config = dict(
    num_hidden_layers=8,
    n_experts=24,
    d_shared_expert=0,
    router_logit_norm=1.5,
    head_dim=32,
    rope_fraction=1.0,
    attn_scale=0.19,
    tie_word_embeddings=True,
    parallel_block=False,
    init_std_qkv=0.0434,
    init_std_down=0.00858,
    doc_mask=False,
    train_tokens=320900000,
)
Below are experts of layer 5 (counted from 0) of a mixture-of-experts language model. Rows are named router (the router's row for the expert), gate (a neuron's input weights, with its number), up (a neuron's input weights, with its number) and show model dimensions 80-159. Each number is 128 + 32 x the weight over its row's rms, rounded and kept within 0 to 255. Numbers have three digits each.
After each expert's rows: a language model's description of what the expert responds to. This comes from a sample of Wikipedia text that the model never trained on.

# expert 2
router:135213148162114176116097167120142109091073178075143096124120126102170059133152118086113116112105148138185130140152101131127126157106143075119193144198169097080095172147096151190144190076125146065078108112113152090114128123113083139128122105
gate2:118142128134125060112122168181121137140147077122092095119087093133126127139082108160113129113100123091040173142175113120157107134113116124111131186105114154122153149086135127118116106159127118081128129101072094121163201173113194132059122168
up2:178112098166136113118092113171153109118154141088173135134129149135158091113158129112126106133193115167099128119143144098060161098178109180120147147158142122080118166083170123138147119162129161082147072151171162103210086127077156185131115105
gate3:173104149090161121053185155127165151137156115176117079066198079183142127138096096173095146072158143134084145148130159163113156151110135062155155153122147110149157154140110159132094153238126114066122105139135109143106158151147126112190105124
up3:114129155151156133116100122181118165106130097105120067129102128127134175193118126195162189080123076124085158195169139112129130138132129144138134070146153098158108125134162119151103132167113129135154175113086124141081149118145028131049132090
gate4:134139187118104136121168131131076126152100105140093140110109183149160183068115055151166169111101161123112110156150185107120098121091117134181145187175152139063174139156138065121119153107145168142203176122072173175119153115135156139156093123
up4:100179080172079165101140105154149181162149106129093086114133168131127112107101065161145085156123124167115155144100154158141147136116127148174115087161094095185135107184103099041153123165141127157147140121128125123159129092043128099100098110
It responds to: Numbers, months, quantities

# expert 3
router:131125114056121054133116129176091083162096078172162172131119119172105096165138110093112077088106112179151102084084116055157098040137170180163099158090121122143132132134096179137120104129099090156098109099124100120086105117119144119177157140
gate0:096156161109143058076127093177144120204181138177096097111089150148111159123127110126153119116097131162135113152096145152139066135104140110164093129130100101110107102116134129118128104118178042060112097135090147156090136128102145131095117192
up0:120167120113105117161111148158122129136164155128140085199139128094129132138152093109121165170143080065144137154117100125103131131197068128190145175140123157135149078134053090116155126121105098112042156155133127182092131047175112133120118129
gate1:099120158096103126087113133121193114131134137082169133164111082173151087074129114111093149181101100120170120116150141104100139126155090128162113207086132147110177113175151071135131154134125096103124137136116109129032098035171082148155171109
up1:174189114080103094086118170170155066153158165155159129197148164135153088103145163128105169118142076110110124166144121147169123101146163099112161145131068080143140119103134119119172130170110105104099190170104127090098178198155125133096177122
gate2:097160136165171149170061134104157108112113103116143058101087100156108129161135068150074160143117147101096085146157114081136147095160208173104160152125119197148169133107129123087124118146093140102183126149086110167134129157146136153116122120
up2:118082115194135133164127132153144096084185095120116119061158091093128189147148163128133085109110223174127181116144159102068151061168099113100126138130129128099133168154083119156128118130130176049113082110155136137171105108129116155127141135
It responds to: Surname-start word pieces

# expert 14
router:163121113166139120194118114097154127096167169172112081115167140170120184128147112087096072184091177105118081148161169128137174106116191113115127087134120145119130118118075143165092099166117128112082113107148108184127100122155165077181128145
gate1:106133167144140149121157149178117121120134097128181189140115099116140136148102140144148128124147150077113146158119161118105088101218133144123102201124089134109139123157160147115146134143072142147131139146112156169111090096148074115136105115
up1:100166157187143100152144123124050121167189149120147137191162103150107154121187158196113143082149171072121143190133085126093086123126208146139121171133065080130143198087095084128178093171135080136143176141090107177093109122171092087085145113
gate2:093161167091134120123128173083137128096160108040158100127110097097165122114142057163086134096127110069105167118159148142185113168119141155112111178103121118093153112090107116177111082170149094168151060065120166117162120172145162093175077111
up2:093118137180087172128089141142104103053157105062065166104117128128118086126144177108148133148170205125132150169119152097068181115123125100145146091156116142133100153131152160126151124090142193098181135134185126121130064131071143146117092161
gate3:171132126078167121086171094101207103145107161096155117075206162150141115124177105125086192116160077090140137107137086121096158088077186142172087143088138139076158113161130115138135130185116105099179128148129161128086119163148143124123115121
up3:137083120134137128138109083195089139097140116139136127095077140085138110173128134152092124129120148113091105165161183086151114091121167146116158122142108135138154066148146103149086148157139088130132058129063139197135130182164085142102102048
It responds to: Closing punctuation after items

# expert 12
router:192052094137187140140102087135088149135088141077114136131136128103104128078132170152160122131186178103117201103115072127112131104116112096124134125152086077115185136104174154081184117061070194125117125055148118164200139080151129129092075135
gate1:186132104150121154107127120122156095106083109092141142097085068092184177183163110088174113204153127138118120171104123126079144094147121145166154162125081157112164108094120149159141144130085118114168076140160138073067135074167075079124166068
up1:156157125116114090140116149083117118163118129115098182161099115135121161082166159130057127092179097087096126232195131186149158124144109132129148100136054071106144160128131163130154125157124055102141109142068128141116137153182120117095164142
gate2:133171093063137128114083128093097142109118091125118078098113058135108115152110123163099168131091089108094176160190134111138104113076145151124096096118146145129157138071200118066153113150158107095121130104109110149158173077175110079126096104
up2:109110151175126152177140136188126079083132104101171110107161111109138085138153164118053147159146132131143216157154130178097133124122126159105098180189137098177134142121110049173151132151103137109182101128175159150136086160113097150124144146
gate3:193103139131129087097108119102182127145137187145168138076155122159186134131120122148059141108153180137092088174142104161109137139101181060149144154092149126139139182102102146122102111203134101144123166118157158166107181110163119099144131179
up3:117152205160127152080131122131117119072098092153077102149131165163140135179133112141184177107131091155098083140165172167189106091116175127128136118099128083135140068152120071141103172181113079155189108159068177137096169130139096126097113082
It responds to: Pronouns, modals, headings

# expert 5
router:143149096147118095167123097104107135130105115097135181103082149127106092126175152174148138142099110127119165089136131143201142152138119102109187122103138142145159084075136119124110108099064118131146108128132118125124105152176183158140091123
gate0:114135122083115122141066105156117124109164082172117094130067125120096124119084130156113107109076131087147162178074151139156089152156119082169076170136120159096117109135080149092110132158139030108087097163109163160128075161105165105059075181
up0:124169113095128173139105086182140111162121131122128118205182166081081118134130180175130119129148114065131108113151133108100131177177159110159141170154113178079139108192049113166149155139129084074068135126117138145164149142102133096135125148
gate1:103063150074129129127133102139148089101178066123133132122145057100142160131100147125176126140138108143141122182121133189046167080156065146118135152120132176074155092103101110090135164112115129075132111109141127118091087102152080157128110058
up1:122163154164146103094111090136090086130208180122118148161108140151100108110148131103094143075141138103071160131181097195119148127051145101160142106203149095145131138112133105117124141145135116154130149145131099092048201123191139112022113095
gate2:149176092128100120093125093095102098138155161126078084117134150145180100102118111181095095134103099119110109168199131102159086156105158164094133167135106138180076122110130094098158090148127113107132115126086088175169161133131127122128064137
up2:117136128178120093173123125120176121082161131114112116156106119077148084110124140138150089183147124105114143149171181135050128170116137123127140135139179122110080180077159091163111158131164149086154140105212154092165170146093065166116128073
It responds to: Personal names in tables

# expert 7
router:134140137093176168126150145158120087078121167106165152140084131155137105205141158108167129174134074126146119109072127100059073148131161116132159125166122195164144160124144089136113092181129163089157098086114091126080094149104136193199165111
gate0:138138126133156095101073109130085094171140121095100132142050069186132140092059100103146120102093150175135091212071112134099087119112150124209155108127113174119188153119147144118140095126171090112127119162084125148051070125111116129094124158
up0:128182109146110115157087064209155088143126149123111135148118157133115151122145123141057136163124123062137139178158054137118098159134138182193080150096132141076154058146076087109135128129161138156142088071110169158120075105115138149118149121
gate1:083100152112095147106158118168185132100137104115137146119105118111174090150143130096159115145131156097132114167138151099123104131146073149164144131080079167092132058182118146148117169128122132158082097127115109123078126132151111128172073060
up1:127169138084102092102107138165150089120168151139116183209152124124196124125130170148077102084157134092139240168187140139159124128134126152128142102090070064121132188139127140167120085136112095107076193161067111083153152124148162093156138097
gate2:109134144062104139139156105082140141158116119145126066137074083113151094119146132148118117088153108068076073148150155080171114119120139125059154085129076143112135143120123098155110118119072093115170086103081133118160183144188173136103094127
up2:150125171132112163125139179126157075104120079054123159164141100114170119125167149115101108158098145149097183164146132055111126117117101137073152096156068121126100152168124124164165159119150128073159166192170161135150052135091074192161116115
It responds to: Mid-word Latinate syllables

# expert 18
router:125114110118141127104102131149125155131081141142094123117148121070091108137119131188117131166087101148155136089130171114118182126108149163081107173131122084098132102144091138153133105099163096189150171092095156086148134161064181087131128128
gate2:061204098145144140068129133114172117152159133058091138083154123139138149071139143150097133162095071039149137164154124098146122071116109118083105178069130176143135117139188160127120059157120092162135113089086131183159139151126156144139123135
up2:137113139152119117110105159092154132056117137133099090174102163074128076107142145106155157126093143172113183074120163103052156143218113133108192109201187170123106125158176087129113077126100138113173190141150198143194101111105136133122092107
gate3:171095141127142041141165162158169145101160118194137100121126130151106151135109076124095154140124074135119102105134110168088151124106159056168171146096114097153162161116103167170131181153148140119166161084157124130119158128168172164145166125
up3:151064186074079119166132093167124201131113137127122085081133110063117135182114112137128166124116103128126125224126144089143134099131160146099152097109176127126171069116155102132089124102141060125161057088085105076095108133154088117127138097
gate4:095072127127139133123160188162080124131133118156153111130113155142153137128143142188165092082128100147145146116163152126147095106097118122147068088120134155097091128104132083137087164077152158078140172101144148095149171126113159145177164109
up4:102145088177186163123161100147157175115179143097135081087127081151122156145114084091131135091131170167109134186125190101109074087106106122188113143094081146137160091156149109096146114207118111160158100094154094154151146143116161163111188175
It responds to: Math, units, CJK characters

# expert 9
router:135127126100074079164141175054169138131155142137128112158128119139136091142148187152123164088155145103117111118076132124088119100170085109162148122130162142105096147151172104126108163115186115219225135170110083104110211112130123092148105133
gate1:141144142124105146111174098113163109142170057094154112154125121156144130117125169122163120130125152123147123163064097115126141074079055109092138100118106095128114120106149119130168209097064159054127122122149135104128100125150137161162133045
up1:116133158090118087096094167143122127108141107097144192255097126143136131160074130151084115072074098083140160174128099130154130158081088132106140097158083106139089113154120085098195079141113131118131151155128088131092117148166098115138125173
gate2:114173115134136071147162121127109128099139146143157036088114102118120132160129107157098139112170076088143135127128163124108115132085138131117125125115152163129169109083126136122160108165113094140142115131136139110153134206119119120078080078
up2:139080123124138135153128112162106138095155118131165130110124162080154107129129142113081087139163196174079174181171164114085067120156127188112150131158176173115128156106126097122129124113159186119178152157141124151184109103120144121168118108
gate3:183108110094176110070184133138143145119159195096119097102149169169112144135101117156163145095127099061093140101122122162083143068070147111145138136062131151091113171082090121132124121170174140103142133117155170142072131115132131127169112149
up3:062135175127111111156147128165124193119153112115111116080128162153097130094174124180129184083158122183148140147133149155152138082150145182089115108128154057118156135089191154126106121114115108119155128119107116140105112139188095099140118126
It responds to: Line-start dashes and prefixes

# expert 0
router:084115156210125149070088198120128129086096123100126183100130154107115170205121146160133167092188137099098165138096071149145099143125135192139080119136138167112148120145136103163091128135131114121111122139092165108150169133127116149047163121
gate1:095104133108078172154120074134134084144151120098127174117116124069107150176126151129132117168122116070149105151136163093150127138199073133102160146083092149125102087145052098131113136130092108101065088126144133132095148065200089146172147093
up1:133128095072078146131112104127108163102229113135130153123129187147137147086118142167088081119196111087112109156180118144124089120090115116102171077141106137171092163095090093108118079136093075139142118126158122129081134130155120119060183159
gate2:089198096127192114161075131132217126159148134075097085141098139140095133108125100251074099118110114057078150144121168093152117125097135117156123143147127130116157152131129117071133105168080146167109108093150116138174133157145123123144084144
up2:114099120154107206109145122095130065104152114101109085098088121151130131126148151121085062184082197125146137173123141095057120123156120122169131096170113170170109156124151155153116081203103144132174146180148112126149084136080114163137113118
gate3:112113106126172113075149150137161155117127120139113137092159111140117170092073098146091186098109113141112080166128144168151174097110138100167143113081129068140170161108112146052054168185128124138165144138180136190117135106127127112165111187
up3:104116153139094122104147117122136107103118106155171112131112134091129174190115122184172138125190079123099132151109085130109101064115165106141091133097107105148138125090175125125065156130105114120113126140106135177159145140150121163086105055
It responds to: Word-initial prefix pieces

# expert 21
router:177083135099132155153153097144149166153097111195141160077131222121187201054089105113116151175161130125086141144182118087165114100113097080120082142142095110129124142122120131030134147162049124100114147122116120102114159071158166164114167108
gate1:128082087062088098164144086190123086146092122078139105094140109122150124113116096156126142146095146118130130178109142111074117111201084186114130162120133125107150132095136149110135157113062099148125068177166150034138112112127085090150157071
up1:154180149125152045152099137147071118138153202146123128185101136145125110081177110157082129114120120119120113131131124101123108119140131159158098119141076110101133176122114154151162104178103060120117128190090145094102137130179122125121172168
gate2:087209098119168179144053175113186156115135132061108118109157125102126131139121122167129149123149137102108163162173139123154123171113163123098136173052069120142167168173106130102103136135068099137145125096089097153164121147129160118151078117
up2:141165143125152134162120110128141081104186095108129097120093122105142117121159194127117114129221123133166143118162139077081104122179105114084146119167114114118127159112104095171131119100138113170123104128216140100215091108111184157150132108
gate3:229081107119100108136099160073149098150088147105111105028156169162125130112072171127086088127154106115105122108142143166101183130115149051152131125097160110131170150106110123141100127205129144138115143166119129124108215169141148144114109137
up3:097091143097065176143144112106102129112147096124119089119158110098119115208104101150174172114077135134090122170169129155121174092126132118064118110127163126110170134149148116144138132127118065116128106163032172132149114117100083098097157094
It responds to: Function words and suffixes

# expert 23
router:175173124128116210125128114146129151103188183095101101127122150112124155160163192102156125179063078135124117196073152170158198188129186109141167100121147148148123204124092120173107142075155153073125147141149113099179102161145126152127173104
gate2:126167093096079121124124128106127130121156139110129104124137056108135109182137128209047114111162109073107135113137170092140095128141089151095117153100099167101134102091149156199106110194099095154127131102049100127200101146148165168169107132
up2:109120133156078170099100150139132117140111081095090133147067133105139101152123138096131118147147179121091191169179176155100166122200099110064121093097101190099109156115184148165085130119147173135137146138217167113152082160116152135137087149
gate3:179133125090150129075187158071164121135102094150097155118148171120181162125091124088118135140167119164100086111169128194090129060054126108140171136109123144151157168166142175138161170161128087116179160088113143137147135151158146112159131118
up3:112151120089071109110127143174118163083106083161130097100107157119145156136133097166180182141108132136144146162100163116167085095156103107082158145103160137134165052106170127128126103130174117147178128149101114175124112144144104121058142102
gate4:109078145139117137110173148117095117129115156152084124109066104159161151124069118170098109127136106096105102070134161085093116124172129170200134127145093197131151118133102087089090171150136165149155213110082190120133157113080111153149155138
up4:131152142130130152125137124123134203144110115124100083089149143186135124117141013123178095076100127184107176154132087131164142109134121133156115125160103114164117043157088176098136139124109074124151138153126122131145133144126141133109165132
It responds to: Digits

# expert 19
router:140131120130094168112128115136128158184140163136109161116125123119102148068100121106141128176136144095107130135170181194193106196128168112087108131095137179073123083117152111084125082107095156075133108125150167065130125101117088126154101163
gate0:132133104147127096093127124131093123149155143109074100144077132125064173090141116122105131109083118143165156206127166141136094142127120107178144108089073142131116079187088119074105104154094119087142116132128140138153138147117190095071141202
up0:116161080092116148081097136148112140155084165103154123165155107119140151124140158172139099114193118099167127137135107206163122154193129119151125136073116182072171135127122054122130116127104096097083142115146128129167134141116055100108197189
gate1:123094100088075115150125118110193126143096074135130105124122102118130120158112125133144128131088189077134094148124101126084129098143095202102126144100096128125111089134107101111154141132130126136069118125153101076098122106155120095145127090
up1:090175139079132073115113151122118100132133180103125148126100204104084114098135083134094119129139096066191119141116143119196111098157095183115116140129050165114092133114142133164122075169126130122161142141111125117113121135169098105109120135
gate2:099176099134153126122096120141147154137143121131146093096101126136153171137137113177100179103143089091073152104124136097120085114149155089136117151098128152123153100119189154093128104144082144161125179081131115127104101171110157098138096163
up2:074121156159124175144151100144181095075137163107125131141109157072107090114132168147100079183155180122096167129153158062062162126188084096149143127168106111137148144097129149125140123121072125125128055118159157074162103095081145142137124086
It responds to: Content nouns after articles

# expert 17
router:071151157131137124132184126080154078185127099100177125172143086150101062153142057120125142095126077193148124113141144138102136084095109155134146120132162151171077062075158129119106091088080106108159088104117159103128097140139139118120091126
gate2:092138131113138122157135141147162111166171129120061154134112114119192162104159106170095173152123098132099135130128140101152143128099143108093126152118124135138189085151143107125163109128205100133109059145134162145145104136084078116166045124
up2:100138122136109146135085093136199113088130121114129139153112117090094120120198147109147105134134123106126228139118108067076149127188101070085119148180143139122104143137145106129168164153113170118147061130131171154181108112104136149109156142
gate3:159128098085133128071146141136136075083118140162144122089151146188091111082116120131088154089140093098168111178136134156138144116111176089134139146112127154121150126156110176113082117192198117137152102166087112129087168129179111105171117156
up3:099105212104122117106100140142074208106132112141181098115099160146090111190132128150141174132098092179084127182143126094101111095121132171087128093079159124103169074140126140141103140129114100179134119141105130101165133149184132145106087056
gate4:105095107114125137084182169190056113108126097110116137151163169164153104105108046187140142121100107145140157113125099162133087116126176167132127144137124123087111132144095072130129171089162143114171173103127187183121114146128094152141142108
up4:065128048133103114138141102115107168064150107101093046079157127125129091108112102156185144096110125148113102103155095131136121111086091144185113157126096105143110135154162165149190090075101097184110089126136135097127153103130145131097120128
It responds to: Line breaks and headings

# expert 6
router:057126051047141119115149182123118071123165143103048169154141116151132170136092144185182179106152152133141106124139132143106117105117144196189151107103179149038176119166114122168145114130152082153136159169126103127153145135067135130134069133
gate2:106168095129153135134112080093154098184122119096103101116126095134142132124087117241109104151132127089046131089157153139147065174140135174123137124089081127124097122103143153146104129142065108146135132124140097174139108161146147155195135138
up2:118137170173148139132141147148177095101120106143094136136117123125133144149103199136123112122152203136098178166092161069064165091152095105145166145147147104123156171149145100096103133109136168092115129146149146097195082109057081105095099135
gate3:159124129104137065041151123128171125098122119148131135104177105156140154126107107125119164087119152075095125118122153192087138153074196124171159117120187162151141151131123150096095160154173119081162180107108134164078186147135147169128163125
up3:116171150149150151147143158142052167093105074155056115149159175090112128181154106165139155124116102164203103214185155118123128104167159096111149141141076121108157079121137117135062151092158089146141152121072131100105114113175151153093097121
gate4:050111205134125134054175170099061125140193098186091139105127161190103103145127119155165122116128046146079142114176113113105108162044170136182141121141116162143158143158144059140091147134138119150145135111102071118096149150121109155140103104
up4:141158074153145168159133125115092125127169125113128154123090100129126081164171064106159138077098206175128114180094145144174148098079144152166126069136115069139081042135104141089139098131073100166109083073125100151138147110107169133103115131
It responds to: Space before content

# expert 16
router:090150099066120125095103113163127123126162178119091086178162087148146145094139170165149134169111167163152122137160142157137161130147133145192130076138112095071089166165138111109109131124186085149133165157126097180139079129109105087101114133
gate2:095177123106181086136106151136146180110114113119062065121094122103153112144083106194112138147118152094097200147131193116123143121093156172182170228112121138121165095165191105112123107153135140107112127094089145122092105169126122104171058082
up2:113146130184137177087179084119126145092141128120082122099124196102164111125168149113117126169141142138125120152140163076078150121181091120118115115156130125161105099139104172138132116115136077128148104135216135104179101106069130161140125125
gate3:153110093074185131078170060123137102122096135131111112130181096138125116120127109070090176109142111141108156150119151113089154082057166052141109149107091127160167156156101106110148144172166103096166119120156121169140149148182114093165088165
up3:122090186119126143105110133104105136066140104098136111140079108124106134143125138158162114075109113117139106145159147157156156054139147147120109099151143093091149132110184085101098089096114101176085105118098186165146081177182133121102127054
gate4:053086168120096114063157161138080116128173112165087148110134204128146199112142081160097113135120114113082135130170188080122158153108174157180130136135107200099130120148166104148116196132130132144132128070135152096105100189136110178199116115
up4:122146141202130192096115110141093162090121112069092151170139156123094170151109108110126110072064173156124138112147110140146103107124124113151117099060081073144124132166119121094184041137096107163144135140109148207149121112128121138061134148
It responds to: Score and decimal separators

# expert 22
router:112181136133042147115110161074122095171133092065139139119150123104127088090132137121123138131110120110127146153131133133136072176123112126080185153100117140135102131083133107171147145123123071103081116135137091158066137102201076122126113158
gate0:105195147094088060141112087127119119158114131128131097128039082093131137090150143117167099122125153130149194152082141148153090161110098108126163179111081148159127093121128112123137127106095094093095131137102116140125130130116114125082103237
up0:187109118096170125120099096169144092101067144137110107169155114151127132095096104171114092142123117107157103173088075152120142108077139131186143156134112155105140117158113107134124104153148126123066117083125138029119132109136171106120145124
gate1:155123103125063134159172096152166147142148109139133112090065091145067142150053086114147133119118146102114140200106112113078145065153084143117136124072091176077120065079150115101157130118127104114121083108174093131106147128174091130128126084
up1:090148118108093120127109127130106080145146144128104154164126138130151080073139118141080135083159166098115130129174157109136103131087137110164172112143095123108083147106154167127095062117114156097133160137133170133089161146125085064107144147
gate2:115162133090112113109076104128130111131144114114080067155144134099134121145109081173130118185114070077076145165169137050173113123087114160096099224076076151169124027086110145096159112165150108135142107124122141153118128168176147126129132152
up2:070069166170109145140129116149155138143130129112135116124099111108174106124152109134096121120118152201156148117134181146100120097149074111088166084173143135111105173152158090144146155120117151074155055148190117089200068085072130165094104146
It responds to: Place and institution names

# expert 20
router:117176146119166114120105105172091200083173168131145103127131153121088172139171163139076091133039092179130135170096174186124154142189140098148162098130064118140113101181174137144077120101162126123133165094185106174176104166163118146095199106
gate2:103135122130131126083118120179099185165119095134100092111133144074153126173135117202136170128131105113082128141176171128109168114088170128100090154100083179104165156108135083129149114121139077166151120112063110116096149118103150138164064135
up2:093121108160109147100123164141159127104150103117118083175118168096134110114158123133125067133156162138082200139163138118086175146191129117141163136155160144082103163132163115120106104125126142131136118155204144121157082112138158136122094120
gate3:161161133085175110083137177120154109112107142151139116110132131209195113140099079089062155121165115128138148068113113180123165130071171068170134151124092149147156122135066114140092169202152098138107169147146137174123170125138105112152132166
up3:103092118083092094172107125139107154106131156103150066134116101102095087135117065148167178113139127131150150190112179121144182121158147135071137147168142076076156070103160081121114128106143095128138169131075134096093126091147155176088116099
gate4:074109120158129137094159114135100125139141105165074130149114160126186141128152141163142091152158126096087085108138110102119111155122154108151108187131132146158168115144120121116077178098166116162132132155075155161141146088125101181176120104
up4:132175090148129176120117124148134192120183086086127093075115139145096106135132107146132106122211142092076118156157135111168114126127170078181191114132105136161139056179155088073148120129111097174163099137112127144142214146109162131097136086
It responds to: Digits in numbers

# expert 13
router:129134165092129111061136131120126143166113093139140142080135152146119115149093165145129134061130111117089128158192098158111127165167103164085126123141153144118139149097126100084108176208091176072182175135147189123107068113082129175195191131
gate0:120146166144145077132098139129103101139190110106061107169087086120120161173105091123133114116115124170151171157118108103171107157098179150159152105084098135117134101126106130093079138107104140116134157155059160150102103153092140113087089158
up0:117180090108073144091073089160197131165107138147125126175103117074079138083182106192059108169104121057157127117157113198111122130130117161140107158098182180128146098172169088084086103184115159116078119125106151142172112121126046126158070090
gate1:075102175096156144152162107108180099127129154130117138096115082108122125149128109051142087151149165097125129149151119117131147141203066173134211105085085153144126146118111109140116167094117114081108110149175151101077107121140063032196123053
up1:166184142091081080103143110158123131150152195139107153195093137135098133192094127115080119102154108117111134178120052152089096129111108121111217104154085098137093145159136113165129155164121097137162175111099162123122143148149109095123078127
gate2:121195115071169162143122100131165122128071119133109054136094150106154108074144137197053161118151099102123106093157148106133074162139141169094078163096097152109152136106092124140149102135112092142125084083136127137118125169127156130110123141
up2:139169154122085151127177082160171056101097085118063086121134135115121079054158159138110118128124142127164148158093133086119153117149114117126173161146158092157093148063172091164128121153106097116158083157162174120193089129084143128129135077
It responds to: Verb stems mid-word

# expert 1
router:079088153153119164150176072102105194097134080215185092104088181149154114092113059117103103142160112086093164153080093086176138091063116094147091120136123141117161079127102161177178095139158055161089088120108114154125115164179036123159100110
gate2:109205155111184091145122099140145063147141099146151089118096100077144084109132090200057139143107116096119111098139096077134071163114144158090105174159130162142152090088162125115148077156096078153146135145117141141146110166122099154160051097
up2:181142150149114154135107168098137155064129109120117131181094129084118117051157182112138130091162147117096170167141175087042128157097134124153117121154110148165126111145111168127119111175143141119135122128208146168128056102090079147116105075
gate3:204062124088177084094096157116156097152183132156218101101166140094117157117113124120133160132119100147168116111173069121141161124077133095181149099144116119092086154114127132123126150212126115101109125095149123188126116172129168082185079149
up3:141070166113096142087136156140105135116144117099134072088120214095112143134099161143121113037147085152122094142124160119137111090099166145152123147092122080137153124116141068124098193166165106164183114121047144130145156140192160144098134115
gate4:104076184158130142137199100114061144070083103173161138097092150133155125121094087178159141152141119157066095145161159162095084178104180168147075154160134174127116111145097106111092164090191156099101140125085109124134142139152196148120195121
up4:106124078167088119142141124123107157114120085142124127149087215125121142103161079104124122111183173120107141162168095147087144115122131124196072142120138164147129082074127048116151122124129076103160144102175121128166190128149132160101159105
It responds to: Conjunctions and separators

# expert 11
router:175196119169097087095115126185135144133088082168133085059104051104141135070138086146118156112134108109111107104153097067122107175079092125122123168167153080189116090103153116149171166133145184155126171170103160108144147112145159080113080115
gate1:133113177110083115149117073134120142093110128081154112106095098142130144167133154105151142173167128114127162174094092120143138098127125114108153110118155171102143070101149145133096134168127118110135100077122132094129167144151090126168080103
up1:103123091077109083102073144073100078145100106133132170131088147150111087119126094144082147094180122083101142157166141147096141090102075144131132125132064067151084123121097117178125094149129084121161128163152131085055131188173113138070123135
gate2:143190080097158123152115086094146120163137159150108056074074060130167106063164069184134105103091111096123111161145142077162122141108138110111132138062168145109142114137122154088162111194134103198139108131142125132105152146118217116141080132
up2:099170135112081161141156118138127097097168131086128132171153131075168099120181136124155143140173172121136186069114134109000111129169119122137150077189138114167116158174111115105090134154126150087199100111164120118159122145183096155105119122
gate3:171088106097186081074160119156147077127127159070203134089162152175139112102102130156082146127105087124084132189162122162134187134106145077087132135104145119141151165112107176117103119141127100135113134099156154149110171194133151138119092137
up3:107130158108081143068122149150101145117093145149113060151081154110167182211124094166156220130084090125117170164102145081136144115164191119094127141190116086102127091106141093127109073111155133171146052159102202140101124144179114081112117084
It responds to: Determiners and title words

# expert 15
router:162097192157154114155118153101116129152100054059105155142133094124112103168100125131078126082149164087179095074167137153144115148162116120091118236110086048209123126106117172151167160152131166152075151163127149132115188123106129095063141135
gate0:147154141138191127140112103141142099133143080144122038198025144099086106085092111159144135110083149141135129171094081152130111159141170147145119156086142155175092079086113131102136158066145115080141154133083094128178120098123113143101090139
up0:187174113105183108132103093128129086120032135143151070179103168140103137106120097147147152117101133047142118126074044165112130100206152138147110116111150133127126101130111079141096174105162118100080127088128135110177148086118152094118119141
gate1:142129130054121122103086113177154121128089143071161084088125099111124143138093137118137095147173136139152159150117131104124122096133062103095118144081111141100136114103162121141152149134126120092118058119151146115067097053153066117205135097
up1:135158103093073097158102082138141139090137143094128153177135103137137114094154150113136139081150107118078129155199114148140128069096106131130131077157114137115139165098110087115118151129088100140175180125131103120118164152167095089103145099
gate2:134211111100183156126070153134159127158136089172109032152086132077090162106128085170137130096186127096159118126144155059158118137153125154076103112106103157115096113105155096107132125243089125098097120115098139167118143160108128138142080147
up2:084093187147108127164129131199120145141112097098154120149118193108105079099118164146135136125151153159176195136147159119055088129160140119148161142157182089138099142099147163109090116076083096099127128181175114157128131129145096167161127124
It responds to: Foreign name fragments

# expert 8
router:131069118143161102161106072123171153155176100178131107096163134152184133127099110102115113089165149150070153139125078122106136113130090162108077084112090118166119144176154138143133166143096128136172056172128169167150127150105104135118096133
gate1:114127161105095127152118075135177110143147120119191122113085185152167130110127160127073108176084140163118112203077143089081145119165103125083115142120095127147151067155143109169177146131093161115150103146163158109099144131173096132168125090
up1:101170144123079142137145130095159115140114175139198185178174118129119096099105128100084200122108127125075159120117155109135118129132163145131155078153136120158122165079111100156156073154115140125158113132146152083118122113163148078128133079
gate2:074162092134101122081163073127217161130132100104102057109156147125067113094183096186134132129099138100082120164141145068184095150123162162048172172088160153115170079132141152129159105137099099101127132152106107123141087159119111135158096091
up2:149105162177144170137107178151174099123162106047121107123112110116167124088221160120117102134148176129100215080125187083103151098137144105153171135196156149098103136133167092169147132135114182118120107142183123118158069142103112214141097117
gate3:200102150097168100090170175090117175087166164147161056088149195167106099128119147152080138125151136146159082156149187118156163126108132063151166126132154154119119140146114116116118151198171148123118168105141142174094114125167139135127127147
up3:163112197123119171071107147120146140145113100143108030113086117102154064155094112147159164085143124146114101179131160142106110108149141067123060136116150134116144132108155079092146095158156119129138096114069128112138189162182138128102126054
It responds to: Prepositions and linking words